Weights of a small mixture-of-experts language model, trained from scratch on English Wikipedia.
Size: 10 layers, width 224, vocabulary 16384, 60.9M parameters.
Training: a variant of Muon for the experts, 438M tokens.
Below are experts of layer 2 (counted from 0) of a mixture-of-experts language model. Rows are named router (the router's row for the expert), gate (a neuron's input weights, with its number), up (a neuron's input weights, with its number), down (a neuron's output weights, with its number) and show model dimensions 0-223. Each number is 128 + 32 x the weight over its row's rms, rounded and kept within 0 to 255. Numbers have three digits each.
After each expert's rows: "comes before" lists some tokens at least twice as common just after its tokens as in all text; "mostly gets" lists some tokens that are sent to it at least half of the time. This comes from a sample of Wikipedia text that the model never trained on. Tokens count by the router's weight.

# expert 14
router:163119148089133148136114122118114137160148129119189153146164179143097147106130196187106130142114112100153097183116154193167094096148123148110080145162136180097091132065144118176128166122105129045136132163149121156149180117118189141207118123172146120089157157157083091179149085143137161158107075149106072151099158117124130177089151145121084118153141183141080153163145180109153181170133097134116128160164085162169102173092083132098122154172076133127122151077122175142089132151183074145104110089150113125136119124123151177141170129124097109133192151112120062094167125138121139167148116134136120122087079145123069132176051104084145129044111136153109135107155114169172179172078
gate0:148118103174159137129089065135119133139170176080130128168139160148177117105152148077123148152124078174140133141136099213076151122076093097180131049190153120149131131183170102088115149119077156164114106162167131090132123132155160101136142153058163061125089142106100111124110145171153138188159080055098130156139153116132139131157081079081146097143188092107102098106119147099114122182143172133164172151169158075082120092110138087179163123145070189107151153131108090063133105138117127137099160111147089191102097155144137148136166130179150155158149152107129127120137116076073103150105136155092127118153090164145120153096082154137119061150113180097129113079082146085098166126171
up0:099168126109090105076125129106168183135156140108142160119150083138118096117106135131092120147175074136054097181127107113119141154120123093115116132088124153106157137124093168135136101168158162138099097108089138097091114112167099123157102140135131069186137140119134133131109081085094130106140181109128179126060133102138213162054114081130070170151125120143150123135064102112113185132113134165154110102154129135132138151103098162109110158133125135111117061125137147102092083051103139076221103087066088146158137127157144136090120143147096085119059089136069151081115102133131060127103142069048127134123146108104101056144090133150164120145066147126100172135118153133193205156180
down0:123098127096120150133134087115047090166149081184141062154159117095121148109073106119144121136105174126120126133150099101152154109157079192102147178128133098158090112102076117122119146150149152092099132109147245109186153161158119128104126110133164113116137192118172115156114173110117120160131146146148126185103145145081148141110159161159095068075150134093138095145094133092121087127140099153159089156140139168189163158130093187089127132143118187165031148108098158090142084116099130120095133122165123142138147115091119078086138174070150120112071169122192150140096171162143103200145122142145179130159073149138183117125152125116082148128114189141143171131156072135095120115047
comes before: " the", " ", " a", " his", " October", " this"
mostly gets: "|", " in", " In", " on", "In", "i"

# expert 7
router:069109116131143157140152065085162171195139176119094109137086139154192057142129153178132179123110087124082120095159189083096090107069138141120115130080150098132146129109151119104126142172119086048109165184102144167159118097121123141072149160129166123161117118103134131128207095148113135088110091068108186129151143058073148097108107130094082166149150140111128165124121136098163094121087110077142102094092106130075114136128162147119162195159179159115118102143118150184176147173122083177167124170152122117114204119097148156119092196122080144159155145127111130152121111134110115102156130074155135194104135105048140129157147169126127114059136081116163130156110148158105096160130
gate0:094126120153125071130117112170113161157155116125159162110135126133113118039157132099110139148134104153157125173113143133208140184155196098104085078155111043146144082134149144134119132172117111148170168129112130175131133097076107092153055157111175140089147090142110097109128167161115103141086156196075121143126152143168169163191129171136092148173120130123111125154117109189189096222113148069114168118116135176169152128108094126124087134066177190119090122128152102096137133102147132119182134126064115107128101152089120112202109125088172104094159178141118176153137107122154148100133163156128136111133092083128206138121173101160141120126149093077086163131122128149186179136082
up0:082184238096089142140154114108092132160166134147166126084149144136124164151208106100113110197138127104123162117058154165071072119094117138057169089150055152138174143146171135130118119162155143105088109098043146113124073128109154087115089136086159148128062122109155130161090155139159109145150168117107116136099079083146123152118165098097160147098135104136137118190122122096149085132135083130094167147163082145143135093086084160139183159099114046127083137147059126123126185144130102164095125145198128126092124102113172120135146156152118104119106167126058114143105151131144059107123107122083098131143178131088119183116165145098154147126120106110134161110098053111108111111129
down0:139163099207125137153090161141121124191122105175193140143139155086100136145117083186108190153154162135112175137106179103118082075124131162077163110121135101179192158149107108085177097177135061104104078118098093113125145156079148149120152126108176147070118174155104127122097154167140134143124150103138109116109101104140159086098159115135144130133114142175115171156053103067154097162187119148090154132131124152111081133158112083133125092153128127094176144140152141190136100098123126187088103184131094159068143157104206075131091120107143116110164131159138114138119094155136143118046132119160091155119150108089098152144120098159164091156102090153055161184087079179174088158133
comes before: " |", " |\n", " the", " he", " medal", " it"
mostly gets: " that", " over", " how", "/a", " if", " All"

# expert 8
router:127160129116083117103153117126159108173116100145138136167117101113132208187104158085168162123141208154173152154091180084108073109097127156105141104186091163128091108083090089136137090138125193133149106095131124178135070128123144170147201085096144123144171199123101122177124148131145161143131116075112133172096134159151146073108133073175080161143114107170170122136123143052091100121119112195127135069061113085179129138117071072125089116168118151110157160130127069120183118134071107121063099120120081123113140123092189081118114083117124131124147118170166124167155154101139113115128143177108104130113162119121126046108145128063182099157117159164153126104087135151128170136139
gate0:117175079136088154134114115169163101105118153189114113139113071107113133078153123060075065108090151127099118119080072114118150158066097171136199111123113152179113099126124110127160065101165136136174114036136113068100133100091083103153096144129091140116118104116068162196117094139102102090094089092143194118108149149127107127101037152110147134120169132134153127157135106146135099112100092119136136161200102148125141074144090139132120143099140108059131113110190154062139119087108141110128077137162105142208103110178098106132159146200164147183204117124108146112111128138079133170144126124149149146103124132137145192125153083124102155098189110109088135140116095159102157087128
up0:141077139087159160132169116088114086175101133160126145138105108152158158158140142074133138132122171112119161078126095148109142133123090105129077125174120143138186116171092124142151084108144126194141130110071109156167169113117129172101071116077120202152144108095105191160165125159087158091094192182105173087100076142129152131131119057132102157121148196165112066100164107104169158093154098116145172144135110151181123120157138125157165036063138167160125108128148146122166160075174081166133155137141103173114133190139138060058129118110110114145158078093060122087138146112155136166111094166152116129142133098178116151069141131156116146140162202095151065088144145134133144131142
down0:120153175074142127167144142122145130156138133137060161186136135120108069146106141180153163185142106123127172138188155110201069116148066117131114100124146146111085161137187113186115058177183125168073125145163141083177128123158141139166145108110143108151127141056134142076106187153123141105143145165106117104147107105154142132094164112109147087103037115123160165107111106105112174192140100156090100068149158196041112130147114182125173106085096167127187138128130165120101125164157138131107083120098100140131100139078108133106130146090132092123105097133150096118185145142120153122102176094096096151151176086111197105107112199162100121164107159154175118163135124062129109140114
comes before: ",", " of", " and", ".", " in", ".\n\n"
mostly gets: " later", " again", " often", " now", "ely", "ly"

# expert 13
router:098125120150143117132153084121135157098077119118100172161145173140118147117122112061066099073129172152160137142085173107071113151100129108097138149130115186187144104118129089167160097068132075176096176081088187108070150158134152141073117105183122117091145164139166168063117101140062122102154104159111129089156126176130068126123065142102117135140144120159142144157161146095176098136121060096147089163157120078067172104126095168155154144070165089103122104105060154146088134130116081139083171125114100074073138118094155123153157140095149095136164120133168138156115072132140135096124068110106117138098158127131124142107127158123160142159072076148202136103171146159173060100102
gate0:143094139174128168140138170062107128144129067116091046140092129097047126132124096080121139149153151194082112157108097110153150101094063156100089087085161117153174109141126113122173104116162144103129151142112147110161146138101112231055126148148125147174163065130124061112154104146102112131148056144160125115107143117086071183133200130168144113116131103101137072145151141144129120107101083147112085099141134202110138182070143109089164128177106141165125215134080113087123126148116122102131113110152113180148089168171108108138169163127157045141087103143110146110129118160118135146150102109090096095162126134180103104141122130111190149150116152148156082063104096123133081123133
up0:166099125100156133082075081096183132152141156165132169189133143044161151128095127106098086207070140138177133114138171107176138134098119112069124132141129124121168103149197128111120127115122163161140093132140124107077084105101153113170080181098102126183067116085111070113159138154090072111113099175110166142058092069145128126078048133158166115150093141093156132144105115166120080148114117124157169118162082217121134071145146130128047145148111154172154105141104125113169160094148141106174082184138128170097134139098119134132175143121114137112119148183115123121075125114117100111161176135155072135134185162155173125089130146137102124079122188150101103099111112105106176160119
down0:169161163159103116082208162127124086101150163076110106149142128190152163128116150097137178148121096102099096096158104156173070124109135202196130159107102147102146183148152090124103085178100151124138148144175095156168123130121123101096092113157128171154159114129174101105142074135177142171085126173125093113124127115149106124094109139161083150123088198161063121144108176147131121122083114161150064098147063101101087119200134134091117185132123130181104160111174114108154137112050141148118089134132117119118124209105121091106129070130131078161085148119111115144157143111124081186110135154108060137147125110075143170093159103142157128115121155078108129128085022113081129151113
comes before: " |", ".", "–", " |\n", ";", "°"
mostly gets: " P", " W", " C", " L", "c", " St"

# expert 42
router:125093172098126145122125090114127103161130117118110068132201136112142117104143106094115113142116147122067156142145104119114090069072142117182122193101135138163122122162134096119158152108146139096097175119151092114177114087140167144159114124083157177167114123117177166162162089195147130154113172143105104171176080110075113134111151138192135087115096100073136166088130188176188123180094107110130127099090130115059109149110110091166095151141120166168170136131110143139166198158156128129147208151161092141066127133097174087155120141125181139123126101097117158174118161130080130100120109082132085171189173113073070133120096145148079141110109157072136108179027154107127123161176
gate0:078126169067087113160084134112122124099120145110154133086106099143133127109126107111152139119183145085102136137130067108164080144172119119183109044180108155117098096143097188135131225109096147120082169180090133113085148106126090051155151149141099147129126116090111117126128124140091163157120115169120111158142133132092116181132070116176164069126189097117141182149141178172152135122130112118129085144127101122167119167114179112140126163040147116121156106135091121120159150199131120168143156129109123124103165186188137198112102152109093108093123111149105112136068124158094111113134175152196108122126110150126063117166087158053088136117142088095124190076166069135098148157182
up0:156120099113155131143084112127119111084141114127156162151081138124113103102171171120142127130107148069143109193100128116118138113119088178197136086135114136092115192134171139120095129115114060203096165106136096123122141138098167130080180077135163136115176136152124141114161068128152164118174117130220145130097120163143134147084092133146115137091134108113153112091114124183175070079078106148152143105163164154072131102152164077150098095163148146091171138125179126081091178131114087102109054187152185172133150157069137113110163123092103092109145114095155073124147173161086159161160191108070127152104204152112160127179123114171125122126168146180164183181160123150107124137079
down0:123142148128133135176103108123187166160122119083170145158085153151181146128119131101108143102159148111090238114133107145128146080137129168083125187102099127091173188154087103106093127131165166117152119129197143103111074143099116156108135116172173135111053191095129153128111149139104131116139135084123101136158142125106115093208163073184099144100145150135149161107168115083128140106128070137145121158131133178149074119147156105173158126110167112109107166128130085094136190136069165101099157091153164137078095113048113114117152192142138166180133112171167097121087116151176095138135190137162123087142153224124084078159110134096123081137142084142142107134177171156181120133096
comes before: "|", " States", "|---|---|---|---|---|\n", "|---|---|---|---|\n", " Kingdom", "|---|---|---|---|---|---|\n"
mostly gets: " |\n", "===", " American", " most", "====", " British"

# expert 32
router:108115097105127105153134117099092154123073101160174096141078155100081098125164087170115130166149179165170131140152119131105081139163102177120102105131071136161140123141118130060155204095115150108136047091168115147130185114102144113171110142079146088161139110126157069077126083075065108129091161166155083164165127119128230136116106059089109145073096120113137134107195104159130122119156144100116133176115102124101173119120175137117056127161135146189111100126166116053166107145127133076198090133099091073104130109109135104159121105124173141158155106132075141110091142134161103122136131187136078115161141119085089082114117114133106116103112163117194165139127206137089118133143
gate0:121125082113179128132097074100115123126152136162093075127141114159147116158183125095092113103128019116152155105101079182095083164122107040182169065119147119113132077132129113113139106114094108123130073086173074105121142131087141113120118063137117149121094126118170149138092055213157084081179100163165180082139097173118097094090122156140133132162132146137099121132110108154128103122179107096119104101129145092201105153131158156135131138130079148118051142139125094117159146121129112136100156099120167146111111168090149136148097095146100129157179134083162144121103113073079136105163122090124129100104118118120149119149179131133140160091096077106226112155125102190079104217123
up0:179103141151090124107098089079118143178099189184190216074119056153094150101083125128176116133110100069098190072114134130140153105162152134176130201131131124136098133171123130124086093104070125139150130152102151113125121109156158145077140091066108133162111115147082112143091165173062107071110086080183132155152149087114090119130066129149160118145084168166092178150158106154144139063118105169134172151151142173122173161051105081109140086129153139110121143156121162145144107104141117104098139165140066136131121102117148137182100120124091118140085157112089073226128063162140140131145132095123081105115146123122184101118137090134079121090125101133111103166147102127126134133157
down0:122100086084063163115138102094199169123126181077075148162175118116092148137146168143111135131104126104148193156144150106131129144163137137081120083132140108179077140179176142066185104122096150132168122203086111103158061146043111112109118128135088081115131141090131140143094104105177163106174073139140149138186091138135104145103139187116165123143110134140147152122094112105133143109076089105144138117181124195118115061154144124085157126081079111128103158091161107117144157138121114153166135102047140124100123099154073204106127111133124127116162167129175102169123116153122126116144079184161129145127101111113033134189114131137155114119086082139117190078124190086107106150140
comes before: ",", " of", "\n", " and", ".", " ("
mostly gets: " University", " States", " China", " England", " Republican", " California"

# expert 11
router:136125059119150158164091111137130140168138145155172147203126171144122172155088134134079184151077090148115114112100174119117189080110171125123183120181099100148125146085126126123121089077089166146140108067147109075171131155111137183155119099132109151126114139137121117135167118119134120131077117124106047097131171072089132125096153171135075155084090128183167160126152076117117148140085092111163057168121203104136125139091155124085092135161128106162138151175104135118174149119125088090129091152108167142199109120161141128161062099119075133157121085181190125142168133182116107107145128122071123137120114207121116079123106078127199106209114111106076110119151171154113163119127
gate0:153128197120093124170193143121129161140148149143181125133101106131111084141138201167083100130098132154169161138158065165121086118132157137122165127163085087147114137158102156151117130120156126122110148091165150111174112125076133090154121131105137085081141115175173125174120133164075165125145072071154148157142081096129119156130114111122148163134154105073158076094146113124149133195136134105142103115125127145172180132155193148185176132147197170135216113126108089153127154110093140164098130089062110096167139124133133114070061096143195076169127091157141108083163153155159112056087112134116113184076114137130137166091113106126112083116063092152155081162140119200154170078127
up0:109130108208155135154129135131124134167100102181134109156090128114127132074179090114138158118133142175117153131142142119116088121171100070103133081121120151144131097131131136095124123086141163151090142155067128176136105098189121137113070141131142165070155116051086151160126159147146156128196149186172150133115104181123140166157138116180072175130103167144145187189180090096092079101152154127106154053104104106137093129123143094145094160102095114053160118117149081129090195097074169092103189126170123084104130080148067137056146114120164095060151151191091133180137152145172127104083141122174157117149114139092115098094147144101143126187146129175153087107153131094127085133119
down0:109092160184117130079123097148120139167122179094168193088101120147082173125138127125132150135099187105073149135117101186142143070146155107131152054166157174115059145152101154131107112093152153133151176161114107145146186108169150144123141160076127150131086089130131132179098077153139144116066084163121127129199183099141140170114185139116071156145133157155091087106134143137169101092163112132081121161109065122102080148165074141095157098075113102152079159132129080135141091149126154117106097142123134125126114133117072117157094074123109141146185094180157071156121089139106117100080125138101144151144138170107216147191158167144202158121141121164106159082195079127144155157125
comes before: ",", " (", " |", "\n", "'s", " was"
mostly gets: "er", "ley", "ton", "son", " Smith", "den"

# expert 38
router:156121153147073152107090108138074089147110156117135132139104110137160050125184180151124174161088104097070116114129107152118137104137129139104127171111140069135135118106134111161139135127103123123053135156140096166104088105143083049065093111158109113151139118149183146134114109179150063176136143087146096074114155143083122104092134148141128099160129185170183089092145068097112130086147111135107124141105143147125116103114142122123077104182109143147159109181098140176105142136163107224164155136123163131136113082155177159138155082117114126173184084149131120123162193136077060138185169090120183124121129101105081183135194087136113154100118141130052138151204077133127091156094
gate0:091139130124166075138114059071101099118164125181108095151099102119131156159129128129157152147207137105116173107182115096163123147130096151135093122061164101190158095125135142102113142128126126146072125139132121172094170100220146175106159110126128150137087168111124133083109112032154117081088124099181150139123099098149132129125110152081131092133183118134144163102152132130121099114070178108177118138145079131098109111117148105086107135090090189180128179149125120178116104141123105112137154145131132135108124102173095092156174194130103162187162123095216054127118137179149075181129138074144098183072116103101161097104115115152069118145127138137161204089125188155107128127161
up0:137150143133169133126152153158128096067137109086153139106108078150150145189114132134124147140117168115156091090063127058150190131125115130120109206104117130152127174151117092097158100063131127140160106085170137093110169140166189104118133144136098151110124092106138138079115087115170169124172114089153123105113188063157145153172119159092144124098094155128122117096178107131116118152117136130167073122145124178122062074033136153154137167161115187137112103138091124092116072110123128158113099192058074154144090194097147108175052104135108099092109107139139135145231119132114161152108119141101107142119108089180089148151100141121137130114055183091142109201148096147128161094109
down0:055155141089152129093167095152174136123155140135084034140142130117139131154080103145139117125171168104105078112081129107168127121111101082164094137100149135146109119109102141148104157089145128088131103117117086099155095152127157099180109151146136157107132067061125126152125172104115112101131160124161157055151121155145101149168105235097122105142118109155123120115158113147125110100079147106132150085094107124162168135137135142129207126117099136055085121139103057140143128093155102170122222133149137086138152139106098157111052145146116097133152056062102169133115094060134082103128160134107110143125034112111141073125168095140104089239129179127112122129132127092133091124106
comes before: " the", " a", " his", " example", " its", " their"
mostly gets: " for", " For", " Or", "In", "For", " through"

# expert 47
router:150102118100119150136160187097135124098115142128110149104170157123101211104145116140147120114162173057100153137072133127130200104149147167119117170133130153093126089159145112141107118156137106101153170165129112073037077112216128065150145100127189159165134100145087160170116153136072167125105130176126131168109175124122087138173107113123159108096094124073162158126116141134151095119194107154140152114189103124116112151116129131085062114144117123115115152112147133108119163149122068203076131218149074113146107151132107107140191114107078177119124144178109170091129156106039140105101156131111185204164085096163168132110103125130108155137173150095156122130177110144111173152102
gate0:151137092106088122166164118094176184088133107121154102134039182148091123127129150129086068092196142087168075133110128176064149147091129121132120113152132159117154133088103188219077118136106129085054125133133143111176119121134147106106146140131153124139149136146069187131062143173092116155151163145139149133103104104092189153147162117116178139132063128086188121167091117161151124131139164085148139123077150115124130106121135136082067168202083156165116124133121169082068139127141172135091152173158123140110130183092192141105100099118169168131124120165165134119112059130076161209117117153101131125153127145158120139142113169123134153160122139108185154144159070097152147184139
up0:138134166132135160177125184110104160130119144170166133122117116156193112189144186100095095171099099109138176133095133161061119108103138083132083143098146126130098098174153169134098080130140126185100164111139166151190170137161102202154111115115110102115108103165114090133189146125130132123106119115114151146074167167123120080070163097139130093096093119175123144138130087093105087163099146121156178102107143096021101103170110102108081115093185136158144092161150195059132146147137156110150146131142141063140156128116150170121163033164106151105079118109143115173129180187129112118111083165134087107112122172129137140130094180165087117159161125203105068134100096135142115073129
down0:135154149148119095062068155170122118147173163110103103164187085118078114158151087144161160133132109151149165099139082131126094078147141147146133078106127124159120182118102081118148192137170111133158083117128145135115092163105182104134102195130098134108086159105120115113205144142159188095122140094117158129137121170062101103206104163194083158105105083128089095136128090116156198158106133137122117134137128173201084146161179092065165094140124091143128093141082095141144138140104133137144086086132128147090103162131167138149088188086129082171138111161103112175111096104124086100136107144082133146125101211103082108102153154107173119087192174109092088059110124151138117075140
comes before: " |", "%", " |\n", ")", ".", " ("
mostly gets: " km", "000", " m", " million", "°N", " kg"

# expert 22
router:168088116097144140089168102114072123158107132126117164069115170084106096138123182121115140094140099179102112079187148062084107132131082075130077068100151129160178204093194122151129161142132075143119169123117146085193075081086123132127143118080092135130170119090112131144150105099126124123116149114069097155174076130173099144153087140168137080142168131140143149154086080131181148158118124089120119149120208141096102097128088148090159060150155159092098125129135136142095144147192138136117037131106144098144123126115108169107160089146143182144113168064138195121153113152152056136137093140164142108116160110167105084148174112152139162128170147176171157114118131084158117096090
gate0:153152125141122159131144146159139142109163119117115112101078091083166116120116163088111113087120103109083117134088099160150169136089155122113036174072149182177157103099170079134053117110136122093194137194110108090120114121111151178133155122135161129177106110092089076160152160115157086090102156164086133118176131130122107097136168125112091175153097099044059129119138061158123173132143140188083120060150125071113127113136119146139064153143103129150131099113116127133143104094134145143081104140120130133108114079080112090132133127083114118119140138179154181120138179136164094155119105103182051125167097122139144067072089107153212100214113176120128140132137083102110070121143
up0:157107097159182178124104072120177107118105165168150125124094107159170164104159127119126197115113149100184095105083072147179075109138103108088135143145133118141127131129093102108118153150083111121113130178144100046126156132144128155122135121147128132186105118149251076103212107133098101164113172162134111143169145145056132110100114117118170143083085099121095114109105116089156083178158122152185121055101142162096171108158125104098127132149207093177164145197151162111114110135121152215106093106067076119126159116118172142143103140181122087186146146107153149138118143122120086118124130099151108135140105138117162137102143091146170150157193152150075141204115132108146140131109
down0:107116118144167161143053133178176101085104117112134161105125118141148099130173092138162107099154160156162141103120112138123100155134139144071126155109138121072098137155129111107132113188073120150179125135182119075194133144105099091099162133114177092145137113144164042094153135154109114156136173113108125080098116160093126090156129088199106116172119128131149162118151135123073168127155176160168096100120077114147178101163136143100152124118146111127132153100127167169147096084175091166132142120065119118164102057134193111150154156190059103164143147128117071100128197090114062167096120128133159158158132129112087140079115049171166117189121150137105217116069120149097158168090
comes before: "-", "|", "The", "===", "In", "A"
mostly gets: "\n", ")\n", ".\n", "==\n", "==\n\n", " ==\n"

# expert 39
router:116232113158093133086139116122099174078222131152090171161137152163192155066096227118128165143117124080149136106143096148142148109108123140139154139109126096081131113111151143113146142071104145147095157196133174184098093116165172123150127096132115075136149083157166066122110114104179156125138125133139172146129142188107159139171159135102089161162153137138158092146165119165105148133094145130142110101102114162174138126094128101111172172150125109121041105134121129033163146146156118102147099143119099107101163122090121131085210101068147099144155137120163101101107065119150129197126142149122082140100089134092112059101156157072185108095116114108173129132100113114111100150160
gate0:110089120134117118181126066182157181113075198145088135148134136137122150118079107080092087155151189127103169132150165128137180133146159142123060128167130147100061152119106123098110152134173090081172084172139144195085182163152093065096143167102198083180081068162169110139105124075155112113165111209160209116135096132119167172170106107154136141101152110147115140144106138125092183166123192115136117089187137156110189073156146087115096142135163157088118160126180115124098085134119130126180191110180124122125172093100121139106175134132116109102156140096124106159144129153114154107136151151091118112167117133156153094063136144181116142126105159119114113098111064140145131139113
up0:062117141130141090143109112096181126114124117068126098110135133147147035102140168136133115163167082105027200154166108129148083107151170195072173179131154147086150106148115141073129178087153099144122078158105095120122114090194180191123127100082122120090188127173164170138172121144162129108151106109155169076129154154209169173161088134155128122189175134169119133160127111101084098109082092171134104158124172149083124125154100161125178182124138149187123100154115090171170075132172135106130142137137095150149140187141146120141118146093158149129078076110139123119147115113130121121109163135143104164161141122098136148166097079103149156115115137087094172185118175106145155117146
down0:101144090095153188106097173148129111136155108084152139137071116116102161083196089110200109152107101075104113065107098130135061122135124116112143134084140195126195158165141151110139158147157151141102113102103142119136113077148127090151146107141157177132097118131138151116161137118130092141115122110087100103124167112145082100178099112129105111087148082126150110162130205067149109126152095150077175147114125156129156143069111143177120135098126179165157124119143112105157137112102153092119097128091168115160117159188131123127099119049092094172099073076107183117108143145094114177124145079165139162144119153146101129233149185168161157140105128165167141193247092109177117141134
comes before: " the", " to", " by", " in", " a", " on"
mostly gets: " released", " held", " made", " took", " used", " played"

# expert 26
router:143110195121083182150158106129085108145119125090171083118190096115170091133122122159126127098129127114129120102127115148157104122128116154154135151196147159170071123137146124117134154136127191060135168107122067146086151164096130075105100117149132108079100147116078147118097112158115091105147149112166118130100106141159077137156081127040103134146184176124173071131161161112105173101185124091078140109129130091151146116122117075105106099059137187153147141110087204147152186104139146085115102120086149115034163104138191113101164199137133161134154093152110089124175161095139112132113076173103081096114091114142121133127132095127133125156037166165151126201159145148091077108148
gate0:137149073152097140155156130109191143109098164077112181158081136151131123170117146121180152094124158092110123133102146113133184131170117106053150073113149103173105119140136054098130106143117140159106167121098092109113149090086104156139061151153091117156102118122130146047144099109106078086190117116123140147098067150135117177158116051090076114127102139111094091153127127088111136157097104117135087091130139184150133081080148150088150123149120078155135131140165090112103148121097070152158137174104119126134121204134121167096125125067102241148146122094096151081146136113080096127092146148146104158079127122062111147198164155124121179186097166084099092085171125103179140132130
up0:041132201122148120176168140147119107161119105107102107126112134104141114123115138104197054117114121094229144140158151178169159155152079122070125065134162131137154191132163119099188136142168180097155181105147085129146099137117174108137176088048190149171130141137160099135147113084105134144089115071089167137131054129140150146112130119156123150135128085153107122105119100110137136170158079106167145134136141200152163132104185100118134145079090131155096120125151133154127104143118126164149086091123155142178131188085101169105179100104115114085091150117101135150153170146136187081161130111118081083099131178120102162128186105181086099101127105101158140084146103104184128184137
down0:136101129103099155096150144129122086154143161095155171148126203120161105129161173139119169121160119128078142144056095154125089098094119083090154121117091111073121120132103136097157090137124106116124125141164152099065115103176092152110090151097162121134099145159138166114140090138116110127166167137136101128145094119161129144147129085057113122191075104175132126118151174147074161144112154193145046090200142178121124108101146116163132095167120120136189157121174150144140150177169114146179137090096096181178145125128172185041112199093100176150106173129064073117170091119148115168126114155131176192090114125104126133118056173161138156162106114147145131102198154113158111183143
comes before: " the", " a", " his", " first", " New", " these"
mostly gets: " of", " The", "'s", "The", " His", "’s"

# expert 29
router:105123079159156142146143194114107193092136092090126140160112152124093145182180175149142084140192089109104162138091100132102111107140094147187160125118147129052111103161112132168136120114188127107169098095137177108118148148189135160120130105113086172088165133149043133150109123141152163143127089083183112144089139075105205139146083091098119082133094115126106087139118151110117101114159132130146165110108113165074144133134056113169164164116030075169154115109141172106170099126089142130140147100096077147157117145119114140106135144111120105154167224129135161096169130107189118100120147193103134063194110190151143151120143160128137135135155140132085151078123118176161177094095
gate0:151156126131139090141090144183105138141115156099135071170234078084133095123144098114138101120109105113169097110087106081123149136101145134149125158115094147196195067107141095084091233151150111126107123097153115166095160164131110071085105153092129056082138087179064071116083095125066129118183141140154128142076137078181155174147100065117119087130203127132100191115132128110159109130143137046175115153118124102144125145190173094116156094142128120146119122127126149108113104169096137152125099126109098141078126102101128124099111119073098150125111153189138130089127112116121119137072123102159179091115100073118150131093125107108117095107112176136154134084140138177151194165130
up0:141143179105128115115133116136062119146103150119140176074159045114140140075186145122081128158098092215153134070166074051125107139113107093137127134093138097149186120111177094089125198149102050126158124095153092160082115159156108126150100142136115082046120115103104104168163070140102079156194123167118117079046125101160177172170124087124170137162098130152132115119158155068176071133142113107102195121111126087124129132143112107103146102123135165111108178137142115117141137133135119146132146159135103140163066111121157139042157092165078156148126114161146119133140082113152109144139136110148191142138134134142122118178160099089087122126103134138144104057140132125112109139041
down0:105181128118209152152160155131091155156164153097083131154130142118092169158143170123121147172177066143110135109178186131120145133077130114133145092108148119098072068158137069154141107089129085162175068132177139155134147119089139171132134136149150215078053125111138157125116142134125135164175132098108114089150113107097147156150155080150123148146102185124105104116089154126100105198138139147085097091086114164040153140109099084076162152113135172149154124165105125147184146174156067088131122128064149101106165101139118092165149162139148145105156099133124179149105113174251164116097155174131117114109108153140103070141122136165111168104163151108072134145172137156111148120162
comes before: ",", "–", " |", ")", ".", ")\n"
mostly gets: "07", "04", "01", "02", "03", "09"

# expert 28
router:099152130106142110152147123133214088097210111128129160154075127129121103081164069109151136180189152154116110145155136132139096124139121151146167102148178088104121087161125118119147129095141148144085089173096178128121150095148190140155152118111124096099181161133151096138102153143089074109127116194149180143162162095164110106134132133140211210096123121160155166141144151076044162093128152133125089076116107114082130069123130084111168168065120116102138152168150049193162161122110123130099094170102100162094154120097166107158134107135102112181147131167124139110110077103091113116158122132228135128160100086077116119126142164082171148110135126153055123133107096147189116120135
gate0:130154120076076128106122136137092183176141140108140120146156149074179109131153119123126110111150158152119157115108188169173148100089170148094109139125045141111138128168095126163110155149136130153098137159144156097127148161166145095100108093098173171105203153158129105112112176122113162152128121163126177117170135148130137155160094089129111086147157193108148065127113127056137124075131110071166149105197112157104186164118195151092089195195165116074136075140145152104150157135126159126134156125035109154112154130107128060087147127108109154101110153157114085130114207111099106184140142084092168149171195166060099094159142105135185125118064166125142132106154096111110114099142
up0:162142122170173138132138147118169119140134160085165127153101190165105137125122105092148073190172167091182120136126118116123064123114140101132144135101075194109140078096132114172111119091095070068093032134108135109132093132155087132119089131121182103144110146186133130173135161118184120143149119122160146130133095123123072129194179147136104098119132133101092119126137167061149174150145082155131170189096158131143076211125130157145151157149090051072146148086134125154098073169091096160090160137172129095102130119185085122091121122136169121145061104141112121089133078128097065112108141130112127079179114098091123127145075115147084100088092132106087078053135137144125096097142
down0:139153169088176122096113132148138073172149144116118121156100173152073207120135132167172140151163076135149206136136136100151092102104095076127177138111128126133119122100090155108122104170103119140174147144136177188166114128169139165145137121150079160135094137159147171128108102126193127156160103122131118195155017094114095165146156150153043145199119112121076149148107115057117111169168125172148110091098080102095115089113128091113153171117109165120173086135165074143098100142135176122104140139153119173171116112123143093120163137126130141201159146082123110123115052113132052084141138161122072133087130108143134183137156124131172167136142227138101162113130088126121135102135
comes before: " of", ",", " to", " in", ".", " and"
mostly gets: " part", "ity", " end", " period", " support", " development"